python train.py --num_hidden_layers=8 --hidden_size=192 --n_experts=32 --experts_per_token=2 --d_expert=128 --d_shared_expert=128 --hidden_act="reglu" --moe_layers=[0, 1, 2, 3, 4, 5, 6, 7] --router_score="softmax" --normalize_top_k=true --routed_scale=1.5 --balance_loss=0.00716 --balance_bias=false --router_bias=true --init_std_router=0.0111 --lr_router=0.00201 --vocab_size=13973 --norm="rmsnorm" --norm_eps=1e-05 --tie_word_embeddings=true --optimizer="muon_variant" --learning_rate=0.0151 --batch_tokens=[65536, 131072, 262144, 524288] --max_seq_len=512 --train_tokens=505100000 --max_steps=2035 --dataset="wikipedia_en"
Below are experts of layer 5 (counted from 0) of a mixture-of-experts language model. Rows are named gate (a neuron's input weights, with its number), up (a neuron's input weights, with its number) and show model dimensions 128-191. Each number is 500 + 50 x the weight over its row's rms, rounded and kept within 0 to 999. Numbers have three digits each.
Before each expert's rows: a language model's description of what the expert responds to. This comes from a sample of Wikipedia text that the model never trained on.

# expert 13
It responds to: Institutional common nouns. Nouns naming works, organizations and roles after an article or proper noun, e.g. film, album, League, Museum, Air Force, President.
gate0:524549493538403458451533402458568452507495444456509508470539547497469475561513482480518501501416438539597464544483526543371467411540457475501501522538518564539474487592430507513498455590478546
up0:541447435415442507455504532444596495509501488469519538421439460574427574570511368509508599495444453510578473535403592523518521373512518604496549507506479399486428479468423530438475431491524536
gate1:536575499619443479556518504368504476504439550511459513519485507466530540542556538468469411521384517518584448485490548544504523441524547521483552480572463439503436478557626513411594566498568511
up1:445508490480476443529535577464567442482462438558493515504525462547572518512441511561496530562494415545486573499546482423534497468496503537528515435539533425578491538418569530521618445590484531
gate2:463601558460484514557545377478455545470534413488500488500527410456514564531535511573487512542550532577501460487430523545557529565509390590605474448504432466491498471506538394547491391478460587
up2:479581436478431497522412476464501540612505528530477484485471478341629523583465480529456531533555435432511426420576512565551548571481583462557450459540532527490538518486463611520493487487547600
gate3:453486456558481558510493548467636485550525646536435476485488435523427486477565512555527420469497526458459515457408513536551535557479451477485547470426498534522471436470468468419536434482633501
up3:510520458479369514548541497494540545471498590445469460542479503449542487535644449447530499591530454461608484460510510424443581517517464475560503502457438453558479433435467562424505527551464538
gate4:443512492552411520540515526483478554461496512522420558598516384464586475528511413516509541484594478498427467451446483538416493524537416488465511515490481534531487596455567509465593552501530474
up4:452415561528438476544444433490458528539520540447489480540486419481545491487520445507493505505534482504394434548438483501566427551450464468510460493460539449527464490437549541556562576537532510
gate5:510421501479530483518531455546496556419572492456528557472480519457583550518494453524532524501499425546540512492531549456492496416508495456534498512548517420544491546576588517538456466390492519
up5:586634470575577501503481426481428427505458496402467470441562492485503450556513521479489453557498540548492529483522542445506542538464415479453536447541416561448465518552524527538431466506423477
gate6:504618468464573450505410567505491444504458501454445607416434394547475505526475540544585475482538455554429487539476502356555434511468501584520587498493477555459469378497489526593465589529602473
up6:475558494452427555462475421519440403508428497518480464466517599512555503492498480493494389506501507480532526519374504474494459532556490488539584568484524535490445550569455598541437527508580491

# expert 18
It responds to: Verbs and their objects. Main verbs and participles after subjects or was/is, like used, played, built, died, located, lives, plus him, her, way.
gate0:482513497486544489562558441567409482432475475434477546447484567497524469449444483491556543431482431546385391517548565624448485447604393503511582518471522581531508451512551465548600526480567485
up0:590525523502433516561529487512432480433567456481513487612499535473494520543474482482482456401641567468522478510491562514590544549583434475538625491492584503538556543512412463547507501511453522
gate1:492471577522506546477549395499474541419499370568568480511500487450526501470590431468524523525525540533454470495625539522434475470520505494518499561482378368497447501512413462517561487570390504
up1:536447469488463428539480542499444516513519571430433485540517495436565420577470565448537500467516393469593549432485522499595554533466517471532492458539610566450563528481508540532401525457522474
gate2:506524591496570571514558507509560466511619517541493381471495528553628484509434530626495474518510558420448473526525448514558478570524545563474488491450405533525612493471531447433480520457457465
up2:409563481536425475523525451587449446475415505543513483402536523457509557577593427469494531508527429547487498557503589465526493482528541447481468469474500443497443577561490411479536410534515547
gate3:586568631502536509419522425549524425554425448448524504443506454467422482508551472465416603477454438506461515508513422551482435497501536537374508571486523503496456455429587488525587511500460490
up3:523543536523522545406480499471528489533468510425531533464548504519482459494434448457482360420497517464401552550450416452456532441565403487467540491439528539460576440454435513489536575513445459
gate4:518510499558513477518488497452457468499453508434451491501532501434577431546515465443533543606565557507478473536493431573462462544593534505499547524387513567426507397537506504472502488538492485
up4:489568416551535449494518402458507521520501489375456599476515499564448521604479442472545559427536547459512456431431502440461533534441472481461469524445424515479495408575484479484542526533492412
gate5:575574561482410496582471465490487402514443517513436502534444520553420463521544450469522456575501521547474464473453530477505503474513459477453437530454542580364534446478518472470490466551520447
up5:474461472493521516433530554533527519439484567448529540466456472409575533505460550457537519447453543462542500518503452459566596513465584463547533489529516421585438554445463497510478523432524583
gate6:493530560423551562415560452480461499409500512479547456512508510501501489574600552481472572476416458520590475520552526523460585480503473451505499472416617601468455574559523473524554553536496556
up6:530481522476488450508482486512495486509515531400476568538505557553517535405393427498532493439515579559415553504476564572489507524516450450506533564525415487435599404425516480454518511484437525

# expert 31
It responds to: Dates and in-phrases. Month names, the space before years, and the preposition In/in/during opening time or place phrases, e.g. "In February 1874".
gate0:505492469439521500566431424535510521529574532460566496485470516449542593571488448522517577470516555445467506462499510595517609492519351491519488510365523443485522474389534525534463434556443574
up0:499510521457521511514521513501515483501514606577510482568514545405558595599473427413560579529475483467446537558574516547493546517514450514367499406458531472530486526430462586569464440511535503
gate1:434566493470555438477456398544492415508539567522468469437422457453462469504568472553503481547474486506500480456487603627418525515544473557511473571526493541510474510504378567539417457452556526
up1:471558571435562493608500507509445392558474587453453553494476513459438425525490474518545465492461401441516525488490504598471451473531560530570451625507539540512459545520378518533439471447559485
gate2:487511448401598548499486461517530464451627502529547602481530454430434565426516474517446473520491569421453469478520524477493483459439463531548504405580574570550511552467552464500441464524580528
up2:553562462490513676518569513489491480460486394447468477544472558521482488498531460501546455541507649497488484465462527458461490392523570428497534549516497458533608516522510502532432495506439455
gate3:545527526389472472447465509466426501518578497576563630491548565499425361461562465452572600507537493467521590531460536444511517523458512503600532560539493511513498467595476457477525528563473575
up3:422494442517450498587495567454502510514511516490559481461524481507509451484479549562474552568611484414546564483526508533525412415544476523528514524490532456543474441514481597477445471524457550
gate4:485511529490446524580531546505358470568486397440575509514432429532507515594553465511444585573479512471573480475523460552518507468566524597481506591535480474569510525453577449504538530480562512
up4:484427435542509456495533506512545416504493473477601457525495517575494592509502488566648549517379502587521457421495524540501561505503504572508630501498426479485562453501434474607523496531511458
gate5:454504549590506465521508449491570526507511532539527514563490404449594542495456404571567494557387458476506532596486570559541527484511492508450546529502434532533471457406492528447557463423541538
up5:564499463517488553455471521527564503516511527482561473525560457490485515574528496583504488553447431527538453561506446523520480552473518529520438546454437406487527574347530536481539462500468523
gate6:484572498508525480445494512476473507444497486478557563472526591536527404466519614476621484476420425475551456470525469497442480485512473412471488440495499499544540458513505556481545505465528567
up6:557527466439552502524426679507503489577511427591495444575471496476488543519516494560461441553466514473434463503550510511552517537483520540521542385470552412502498579475463485503534576484512621

# expert 11
It responds to: Digits in measurements. Individual digits and decimal points inside measurements, coordinates and percentages, as in 3.42±0.67, 1.609 km, 5.80 meters.
gate0:506472582508488478532443506517494534479429501595511411593513466510584452475456438496470551527584550509466437428498502526488550486542445371487630491530496518507581550509459512568468492470473468
up0:549715522497487452413502483536473479504517475486485446556535471538409541489476496531446534456457405375495395455490454416487459504464567484378434510484518435499464525506570434503517501517510484
gate1:483445602589541549460526476532483477562466474544458499550445455508523488504436549625517531435506498528545521487466564470504479540601412608515535463488431517553478554486563515522493497447508547
up1:510500574541592493449412527493575532472552463511476543440441471502567504564513476481482486472531542507528493519528467449507466459500548544470404532512457470475439568501517604529423394484550569
gate2:567562464470461521441473446499574481482518464491562581536479506434383409505532483456461610507444523446507445509516498546492534525461463617510438531555527494494528472461435465549530407425591464
up2:502482527449508479568495518480510538558481491458435462455499513568587563551366490597559443459576539565512519559455519449527460472530507453543613471436485436417512615482496426531441575458425563
gate3:488520482516495471577445566580487498497533455536504434518441571463398501497510479474431561580454529490460565523400527586479550480521501549510491495534541448472421494576493508441520584500400581
up3:426463550571536523542437492482485462464486519535475494541391532566483526525503567545452444551441500411496515485512403492394484491483546510479440474506464431538507508452590511477451482487510461
gate4:512587616517543510443458537491540513491479399488496508511517548453486515476545505533470524561425456554528551453435569490427422441528546462554536427461501393507553498579475491492430534569512503
up4:490500538514459524532446555534493501511477521471399468510494508507527527524607356513596531524517560521492517468548501480580519484497479555581479548569515514465521446476414538443456494522530475
gate5:565414453516434482546542420438526607506553539443459461504451512442562513500490507599569474493581534449440489498492454493449488458570478509565565556574458489422564606450389472554456502439555491
up5:470431531472489484572513524543520562498506509517545565579494482401592530542565465624457363516583554508449431574541584561523489555436508500460513532450486561461491536549459503570483459469473541
gate6:509538525548489468486462525599498563473447413402512485481522382440521584515457478612576524493544442479553452527560460504457502552505586464561463506428488458409523539480544480516502500476523502
up6:494553506532442552530513459513539560418486476376503532547490361430512547424539537527457502618447460528519530510538591523447595451415574559614471496520530411415543592447490523520486460431444589

# expert 5
It responds to: Function words before names. Mostly "the" plus prepositions of, in, on, for, during, after in biographical prose, as in "won the", "at the".
gate0:485556504538494560510562429569484527423529501546499390511534544554529461576499488474416552421509575442526553485509465472492395546603422445470529483528556407450531508568535468514557593507476546
up0:427492463501525365492489452481537440543525526473498413556585432511444468426454549510581495457432513521549450536499572465503470539525474561550534582536504519546452522529495457528485507497443464
gate1:507553572427509476488478406520468503547535463483502530515620497491444470546562515571536522472518480577510467563463583525521531564537535481548521398556468563436505446514477479436605548518380561
up1:440499529422539474462460536548419499542516589454457467482575451544453427500530517528529408463492485503520446576446594485478543502461547478497528554500531603448525428498499529484581494484517512
gate2:578484561453580436538429454495502478446559460499396471519422556499472497503532466470459541554511459425516496527479546449507489570523613410480452423604427557572448580670509498529571480530568518
up2:450615466452473532463486548527519550561458539477489558505501475521505384534517576510436454573474465532463510536479441460542589464471437517462518467513552464483408527442532538492463459430535524
gate3:465431530422540621531467504437394476517429583463534486494514460526585560496506559491453567471525498424640405441501570485471515487455447556443507513515420472460424536568511511574486490527482371
up3:377510623476526490490592544453446549493443533387505463452563465514567493479442506480442569406533538402634489477519551499473606520463487498555515572604420521525403485501557451556465511540485431
gate4:457470479485537549515517471510438542477511490559531572493452580495562494493488567493490499518428457395407589460515458416539433514596415497493488559506525472529617458542509452541524461474523569
up4:496538539502494491497532445495488540505418450426568455565594498509373436564600412504491499413456539479540519483471431496469533518467530419515425547390437452439431481470388515450443582468508489
gate5:547499520547613510542538529462460450460508409493446544495490573525544444473480493467566460587465496438568494482562452525561479422546559559446529500614442515462522565521573526533456521568437502
up5:521466485532565492584551503469462474503451380493466503542427510548529454514457481412497489464489489469503541533555537417498487537561520470479420531501441468450468560535519415470506431485458428
gate6:525397564671496507507482462394507434551592507494538479433513550499521566542488407463574533431464508566534469445463572484500534512574455484465513526528501452490477513484488546572430609498457514
up6:600545518470572520601442560562505556427518407498474451525469547498439358536547521490443401544509518430495469507530453516459419558408489564479487493460421468603510555545491528483530328458496554

# expert 2
It responds to: Initial lowercase consonant pieces. Word-initial lowercase consonant pieces like c, b, p, sc, st, especially in taxonomy text such as Cur-c-ulionidae, canning, Gymcrack.
gate0:511518538529419561442538521509475452494474397567478496433503524509490536487521509539432447471521473584580515414546646443475599527577480515529521524541512496550538571547462587503515464465553566
up0:391541474437477527459488487518518522463478450423450423357477551548509450499557471506549580505471510574450537561485491534553457533552530506555509537525456513510510523538546461501490595472544509
gate1:497503428498591500543504552496617552510531546480511493464531476626455480542472457561548488437508522507509477538546527507420529529521519472600505451485502515423420487526541527515468618522441502
up1:547483577475488518498550491478578456508497590460510523430379539502435499461523513451483518498393539514478505599507507483508619515525511454524467455461465499470442549507455457504529555531387463
gate2:497584438453560558545493512513468510428565498484502517405462526502479486537451454486497515575352507525498565454527525468438459498548604565415541454481517546471462606591488597493450468525484459
up2:456548374499628509456503554493478475353449586482425583501470585510537461501501534474487420504436509513486508495519514522521496446521549527489471501489574497382437539517524505437459496512528540
gate3:556526495439484647514452542479481502550581511534558584479452523583480464429510481469527526487537423521487497521468519469571497482416500501472508499612373413487505564488518547584496473492553455
up3:511556530508459427567584488544527412513463534467493425486506444442591510584521569494500513505470535516519459467502553457501516505426484494571458456547586520529511490515490522448556559482465570
gate4:574509511486476400415500593641538546530534488458476441424498458429492515404446448506555454477597514480523523554479518555535465412566497514470508522540432562545472439451543478417543486379539526
up4:415554522450539564632471427501505472463411393455490511535592520537549517634541528485482495533532467564598548473471476490439557520494499579476495425541533445458511501527480488469487529517460468
gate5:398508531435486471471393535503472505427523576464585528423453459471536455543519472534446458554448556491528574484447519572455518462507548497440560520507510594564504501518491565523457508467522518
up5:443506651491430570484435513419471533429466562491460540478523498400561548548542533533577454493514556488514534486469504542583497419535458444513525481523448567356524491507564577584562442549511555
gate6:452511458449483501436505467513534490469432525443491560530519447443452537415444515420500521486487527452477558478469441566491567384515540429394491517556454461481559476626432532463486505529484477
up6:583544433487499489494423531443541514482456462416522568533481450481526489377525584608473497624447495467528448455493499504566499497433408453427518496458555508512437568629447413451429477465581552

# expert 21
It responds to: Word-initial pieces, odd bytes. First fragments of split lowercase words like hors-epower, colle-agues, batt-alions, cycl-, bus-, plus stray UTF-8 byte tokens in non-Latin text.
gate0:464415530481437503611420523605497440580535516522474553481537516510407539446530527511509537584431488508490493514566522503542461532580551526475567542572563544558491541440565500426462510425504452
up0:610460559470559523464507550465470575457464521474492492521423485531620466506543462504545535463592542488448506393482430493520436483558493484453470458455429568462430380490519502558473577576489548
gate1:495539529459555503480641485515426551484569513438521493530454461401394464442578455478571520451453469499463498502521523413523390476514538562437542489447496461514529478475478516571495567489577492
up1:442499536526547521523487489478414489442526493511473504483497532518468492557458534445453525531513555501473517463443554577470546521362557515453506607575545547427486632427567516481462523445439527
gate2:525507432546482445480428575462504475504554505409587537464504470472351507528524512531482449411620477520512519547463444477501571437522494452521404425480496543492420570564549474526479558492465535
up2:485487472425437410458488455567475557454534534427477539532544589470494455484503630485510442372504599441489490449515543514460594516556564478544453525491387465496524572513506489495510466481470544
gate3:479379467467498433541450514488432430508429470456441511491441567465426469528549495465423556466574460435490439393506593463475496489509469519550409603524583466561492479542542523486485576497448554
up3:497512467495448570588431563507561486510655495521472500487550536456544534446463545479572543523482426469502493546545503521400423530526499434427478466465496410454463553538566550434520594473454544
gate4:454438610571469464375510501535480481450572453446502446409459559425464503556535398595540495512568432439516506549537385503567403559538586515513437567479470464467496553512557506529493445499516498
up4:498610528492473437535406512460458526473562493542515482505566503541475560463471542512478441449529480520559392410499591430581481374446449548495474512568461532552517561522430459384605422504418481
gate5:501559551482544523501451421496481439446495461462527541473534495449449510593451464521508575463394484488421524499507586546450517518526558489461466552534450520521472524508472486480527568481571495
up5:527554544468466539499464398477487533475530462456511522500573492468463530627490501477519565461471433484407475458505529552453491516517549508450602561488466545529519511447513469430600566546599525
gate6:461465508498464410461508565535402422510575423563528536474512567344437511598571595456563492544511467461485552543539489487537443393463528472508446567523509426531476517558605460505481465498414566
up6:499530481491531586503517454464514458498479496516406554544491511525546558476427554385515528472367471547367516515482549466474488465416476443565387515534559428449489591486543519530473532455561549

# expert 7
It responds to: Infobox field names. Field labels in infoboxes and stat lists before a colon, such as Born, Died, Capital, Career points, Location, plus table units like km, JPL.
gate0:490507510468495452437450554485478479452472474488529467440480517440523595545447414570511572506492505470496480519529575528483479592382507507489352529474412546554538564570416540576436430431497616
up0:431550572496521549601515369442544522541496532491462560520495582509554431513483491541440520601517484460510460424574551589418401473429555478568458538485477486540495568447486466564546507507559540
gate1:535493531471485444425509494554421498446507573477444488503514494521516590455525462468573541522517553472487500580467505530417545525537549514476456519513581523379464471506548474572516516419555513
up1:508507508453488551431561542601471496496559449515579517518416494499535497483364574460456459477455453546501478514588517576415520466480441530508448527536511558569491560535536464459523590449475464
gate2:478516496433449545510499544498481514487515488467492431500543514452422565567618494527515635509502485453390514480590511538515534537558508483483456546507457498448572473540519558438451545476419461
up2:542450512550539484513483475508494500435503533559453564485508479515568480421497540418467372530566519499592492524519450458423486426478518536511467434445532525541430479440495418582454456447493449
gate3:480490452512435538501539512436454495523568551536478430450488441445498547470427417594579538578503525497590461454510431418455504564362472506576513573467490419524456524610441476504528497432481473
up3:503507585575556539519620506474457503602536434409513491560468501487361613523476480414478472480518513498566507434531475475417428544447506543533554503395533468532460629605440528509509462389428535
gate4:489526497520701474450553536575538450450551507552506508441597482527485509501451430499474459480519576425568528476450549585463579493555518550572439479490547553512503516475405388491486553443509499
up4:575486483587510475456533533462429598511506461478527565556579503388519536514661553571533504581531549532446514519503432542549572509512427564506501449466455483463473535432484498416438499524469444
gate5:406483490433467543398521548341511513602445563584542463472499488490511550467507438460405504524556532417481520519547579533560528494499467446376511493547454518623481433580506507464596542545541473
up5:428557467484541458433482467351551370494579468497382536494424387506460546544493565508519493551526514444460587499528522441560551467540475495548555523522486499504569461393508503481521463440524514
gate6:459476507489497501531485528505539506503527501392472497414492415521566427504580527466578503422441486461508471528592411513413547518537521456572497550535434493441533424631579484535536492426538510
up6:457503542498444488459518509581528524473597522549553484415556518496566483491543466485630610553532542504487488511463521508509511496533597375448535576457405560478502377583525438473481509489532487

# expert 30
It responds to: Year digits. Individual digits inside years and dates, like 20-1-8, 1-8-74, Founded in 19-9-9, plus century and ago.
gate0:531506522501523435526496521473484381438485467529459516555448600440482579547499565492413456495507434597451450481403506468431536403597566522544541519471477606515516518558495521484543473502512502
up0:507501484420477411496470472481521461481554482557571420461565566456553475511471515508381524445455498527449551538593472560464484524508525560471476440560450516520516451455535517492520398534508503
gate1:475480509491456502455584593567466577502508557465485506491491471508578426562511479449455519571520513545406453440519492485535530446500449553536474548505505452488459569501542479528456518528504510
up1:514559517511534555555501480483484507503499442515588431422573532573478526504549500425469527456571538500469528547439476540508425575541456426447381444446521429487573487511542477536456501448438475
gate2:458562523472491382467563480488528483502503441578511415561561511461475510436492497598527513499580481514521449518594531502484426516395484410547500535538488580426497501594573548461496394623536574
up2:533500439515512533529444482519493454530479492491478541448502549520500456459590521508484426591517533526445436591488517395456531512473516588458511508519511529589506470489304514507402565458469468
gate3:556460519565547522418548482470465476488522517436531508635540463473441432446493511488486507498466482456542480422483477489480497446479422486548518516523580480477519520428521470526466510455398493
up3:517569442532471469472461466569549477560533533533587617615552503524482492431492474542603478452542544507554558484493529474543412491543517463484499536465512425407455518476441554502477584455629482
gate4:525388508503525436460518499484623582528519592595412396445510459525367443514558575492440473500544433543533378572488535543475402485492504531514546558527499576429512424474420485530454462500520490
up4:497446495457436567579500500514555418508458505593530470509529497449446498524531529522518618517565465549547463577500483553428431486509506568506470552515529574509509512594513465481385455560515511
gate5:461497421467540520564537595512534485494482481573516483462627488533599571437480545403451454460442486456440538511510460452469517484544496498475477597444509491380426520484473488407520410512473511
up5:520518529575477558521470520498499490446522515415434539510559515528454521475567569413405378480525477507456478538578507465524487416466552462497405491580500491505526493513484594506639473498447498
gate6:458485525594564555542541437532497472515496544517486497524475477550516555558496598424490536551472477479518521509509476401524526405603524462468418534556495503467433467431483404583507556553457532
up6:586505520497521499494440521430489555498502446503496525557436530494537347495521441487476538508474592579623451523448489470445456535505549443498458461492456455568539515463453476466499446529468522

# expert 8
It responds to: Mid-word vowel fragments. Short mid-word pieces after an initial letter, like ee, is, oin, ro, le, in squeezing, Leisure, hierarchical, Rheims.
gate0:506487481427519492468538433443412472565516540512536487469471509426476423557537447468455530486434533442517566441529438493525510462483476501513561513476457582554540410513374553494505513540459534
up0:480487452477481562441552498536500581583502517476492480554469516508516503444630567430434455602436497538562539474508517427516453443518503504548524478493522511494527460515446501569512431480562554
gate1:463502566481532480467493541482427529544433495479468550507583403516494533559512500550649456518547472477388543600470472593501541437490527569477526565515467528549503420587529535520458442493559515
up1:509493513572534391472533579493429558576404487459590557491480408555488548543553434486565446596535467522432530575483579445424619550530555549471570524466494476406426422485597552561498561505519456
gate2:519472498500565418439485555492489445457496468481544580618533575525551512507520506536365457494465544442420471474495540446613554458511549564499455575498492510577505561472490535492470480547508514
up2:504465595552473554478565554481493528464464485544381481424503501469403506474480445512639480452551477544517475538402482504451532506490425538533478501499535442441499494462466576516529514462415461
gate3:498530515538551494553473475436500424498558471609461507510470451443472526472560470526561556527574428520481473449476450444515433496502462546526444548530479475518484491426493538508471514395477489
up3:494524517521567522515449553545549558501445527458534511507493466514500502497519531503530519506489521453551441507501532566417439482489546400386516540486458440441508545503528500554579473519504491
gate4:557477521526511501552527511477562453432523449519487468507528485517569521471529467472418418466483452524446490496465535620492443489561389541480404521483562472579555523519506538509541474498525467
up4:509483421597511464486462516401491505452477464574503511498491534478553465529438451496535409512437441516527458439481412551506487497602497475437438560458531508483593415581518573543558421420435557
gate5:433434472469635509525487487506502431488477565457568428524496568621471529532499625606529448544582518457400515428521583568503613488435496501512518462329434547497469500536465540508519521584460479
up5:466486468604498465493522591373502567465505480525551489593644507514484507495556490558441532546508444530551438545402445517477475498558507521464464583407551501497542456482585454571545525447465485
gate6:407571411496513401523451520558502444543487577535515487461454447526446543525445510468551481525532577535532489458472587607439545541511501512502492498473505541479534520579436476467469467453506528
up6:504586501428511583531570501465534550413520494552527568528517518513409512541563521488457569429473443503554546518540473503465518414511519492481465479505517605485529480522541491545497509525568495

# expert 17
It responds to: Capitals in abbreviations. Single capital letters in acronyms and codes or sentence starts, such as TOP, SEB, BNSF, RUS, plus year-final digits like 2023.
gate0:593523512566497523464591503505525460551534466497547529462579508530515483553607524413467491540509490484483581653564500487494485427468451495410454480431551501483491529514428541532502494512492554
up0:383495435375492504546464489500440508533526521538466452466458545514503448451532446517448454488536492529472481462530517526474536514457512599625453476617506474578460504469561516538459455576530442
gate1:482583473434367499553564527417480497536458460403521512542517536503439519487433535417532408628500594529465569516444499494443419565498434541514458433522535488552514506533491507541492511580483580
up1:479553509459502518591517588482473495405418592477456637575531486524522528465462405453509491518614575495355473503583487443451578440590471467518545388486416506464577504558485408590510449505444527
gate2:452468433419495509492592431484538565525496506534499442462407462471457526549503420521533539443437492521449570605598466572433477487492565428428480499453549446443500494555607510536585537424515457
up2:533427482451454500465511484568496438507509488486586440572437414497520588511504545444517554462528554518554481513443497500499520441557543433533506422575503446539431437528507527489594531546532449
gate3:477491545458549463499449428602568500493494489495419571413563476525506538555445546531519577404545477505479432421527480597465484433449440443427486505499494510486478415516460461506458475460425523
up3:515444520434501447437562545566501403549463543505490549465445491492441530424515551554435507495404495495518501448496585524460622524564494536555590519534564532408470541484505414473464534459541506
gate4:401552483523507553464521466445578479411503542435427556613431553641472439439437461546495600476434472549511542487459510520562524531521488555562510384561604572475427511430545544474474585536522484
up4:595465408556542537486509487528543626492531432476494601480484516651490500452525512484515503469519450550484472458520445364532428510448593479486478487464542440561560497491504408495499472510450474
gate5:456497534486494460511499498422422601532481569580430547436470524554496541493496498468527490476460507528515492431439437560439445483464477523503436500541504540515533456547443522497533615534563513
up5:442458470535515555473489454540508447513487523436527458514539550518504427535478536472438479531492464612505489551572587554468508595523442453564458459466560554566576481407593516549526486453564524
gate6:460446597444568500491409482535570553418518599505465434451568520499527450445608494474533476480545473581489561567562459546503499563513525563473526599499505536482473611520487587554539532469517465
up6:540496614640541434481517462388548529466554582580554495516518574540486529572454516534428513534538450448501540470510423511461499557530481467459560474469543531518588480422519543572479501411445572

# expert 6
It responds to: Table pipes, prepositions. Column-separator pipes in sports and statistics tables, plus of, to, in, de, von after titles, as in Duchy of Tuscany.
gate0:545457554441466492545574483598504556580486453547533517457457492494489520486499478462417577560463557533478445375466358481453502385511529488427439576385605519482453447497481455503408581516489567
up0:496553563491519431562565571475367472575386463592452492457517513567480524522503588464467523539419475478534437454495454550559570431503577421449474513457558535455598482539390470515548495542552565
gate1:518597470412476470519495554519549519467513532498532454535481514541528518525431552465545445499463527455543481583502423592455447532512502552440518530567483464585608493533503542557556458456527550
up1:514451449470488502522484536476544473456443516547490442381447557547511480524450450469543488467475443523587514516473600506423559516496602512424402481444521483420494556513532549508434475534652446
gate2:570533547460416520440460419529532479496414518493517488498487407399471537474480521487550581497524496442533508438597533503570484519538498513500404460520417520444532459481466473462503520536541547
up2:504447528554553447515419576521405483468557485468469478492503493606603516529518511500464485582434543528419610465425488517518466487494559490475503494519620449593505477467545497512548548469481497
gate3:535451596473571412465504512484576486532450505499588490467513568539539567589493522495368490476361501440537507505368431505466548540470546528423578511545535476550565562497418534543440546448500535
up3:428470523496520532551634429478551540493434519431524425520493544487510496543557443512524570450424552393494516456470444466517567572490464538423535559620575504588565528506365506543449508407404491
gate4:550494501545468486450479432548506516528578527591374504569532495540433558503483502406451498452519539525448558527483427544406470483513465486575495513487494490503496474512532604463487482455490504
up4:538494487469570505602527395491469469496400534403529523502488501559588539488542452543598464498407481489562499472462475470488492485527429488484515471510533508469474437434587416492591452470429439
gate5:486507517482519471496506506540579553461532429521444566610480435435458488457544504427512457429452589548578571521554449524499521479521412546481488521476429531539533485458584505431420481407521505
up5:495461502511501578531470497515504558520495498469487573587448454565519531468570482433453655490514414522539537540561533502555490437518558476550552412456444494482565518500550494416484430455511481
gate6:450573616422527476466431484535510461444469530540497492577506488449482480529429495409538474517549549446481443501488513429488575513546418429494464488487488615471490538528494577596445577470439546
up6:517558607514534431475488485498516433505425517580472518550484557435540504438456444411537519483497511423571461496461508456502563501535441408499402526531473605462483526482502556598479539484466515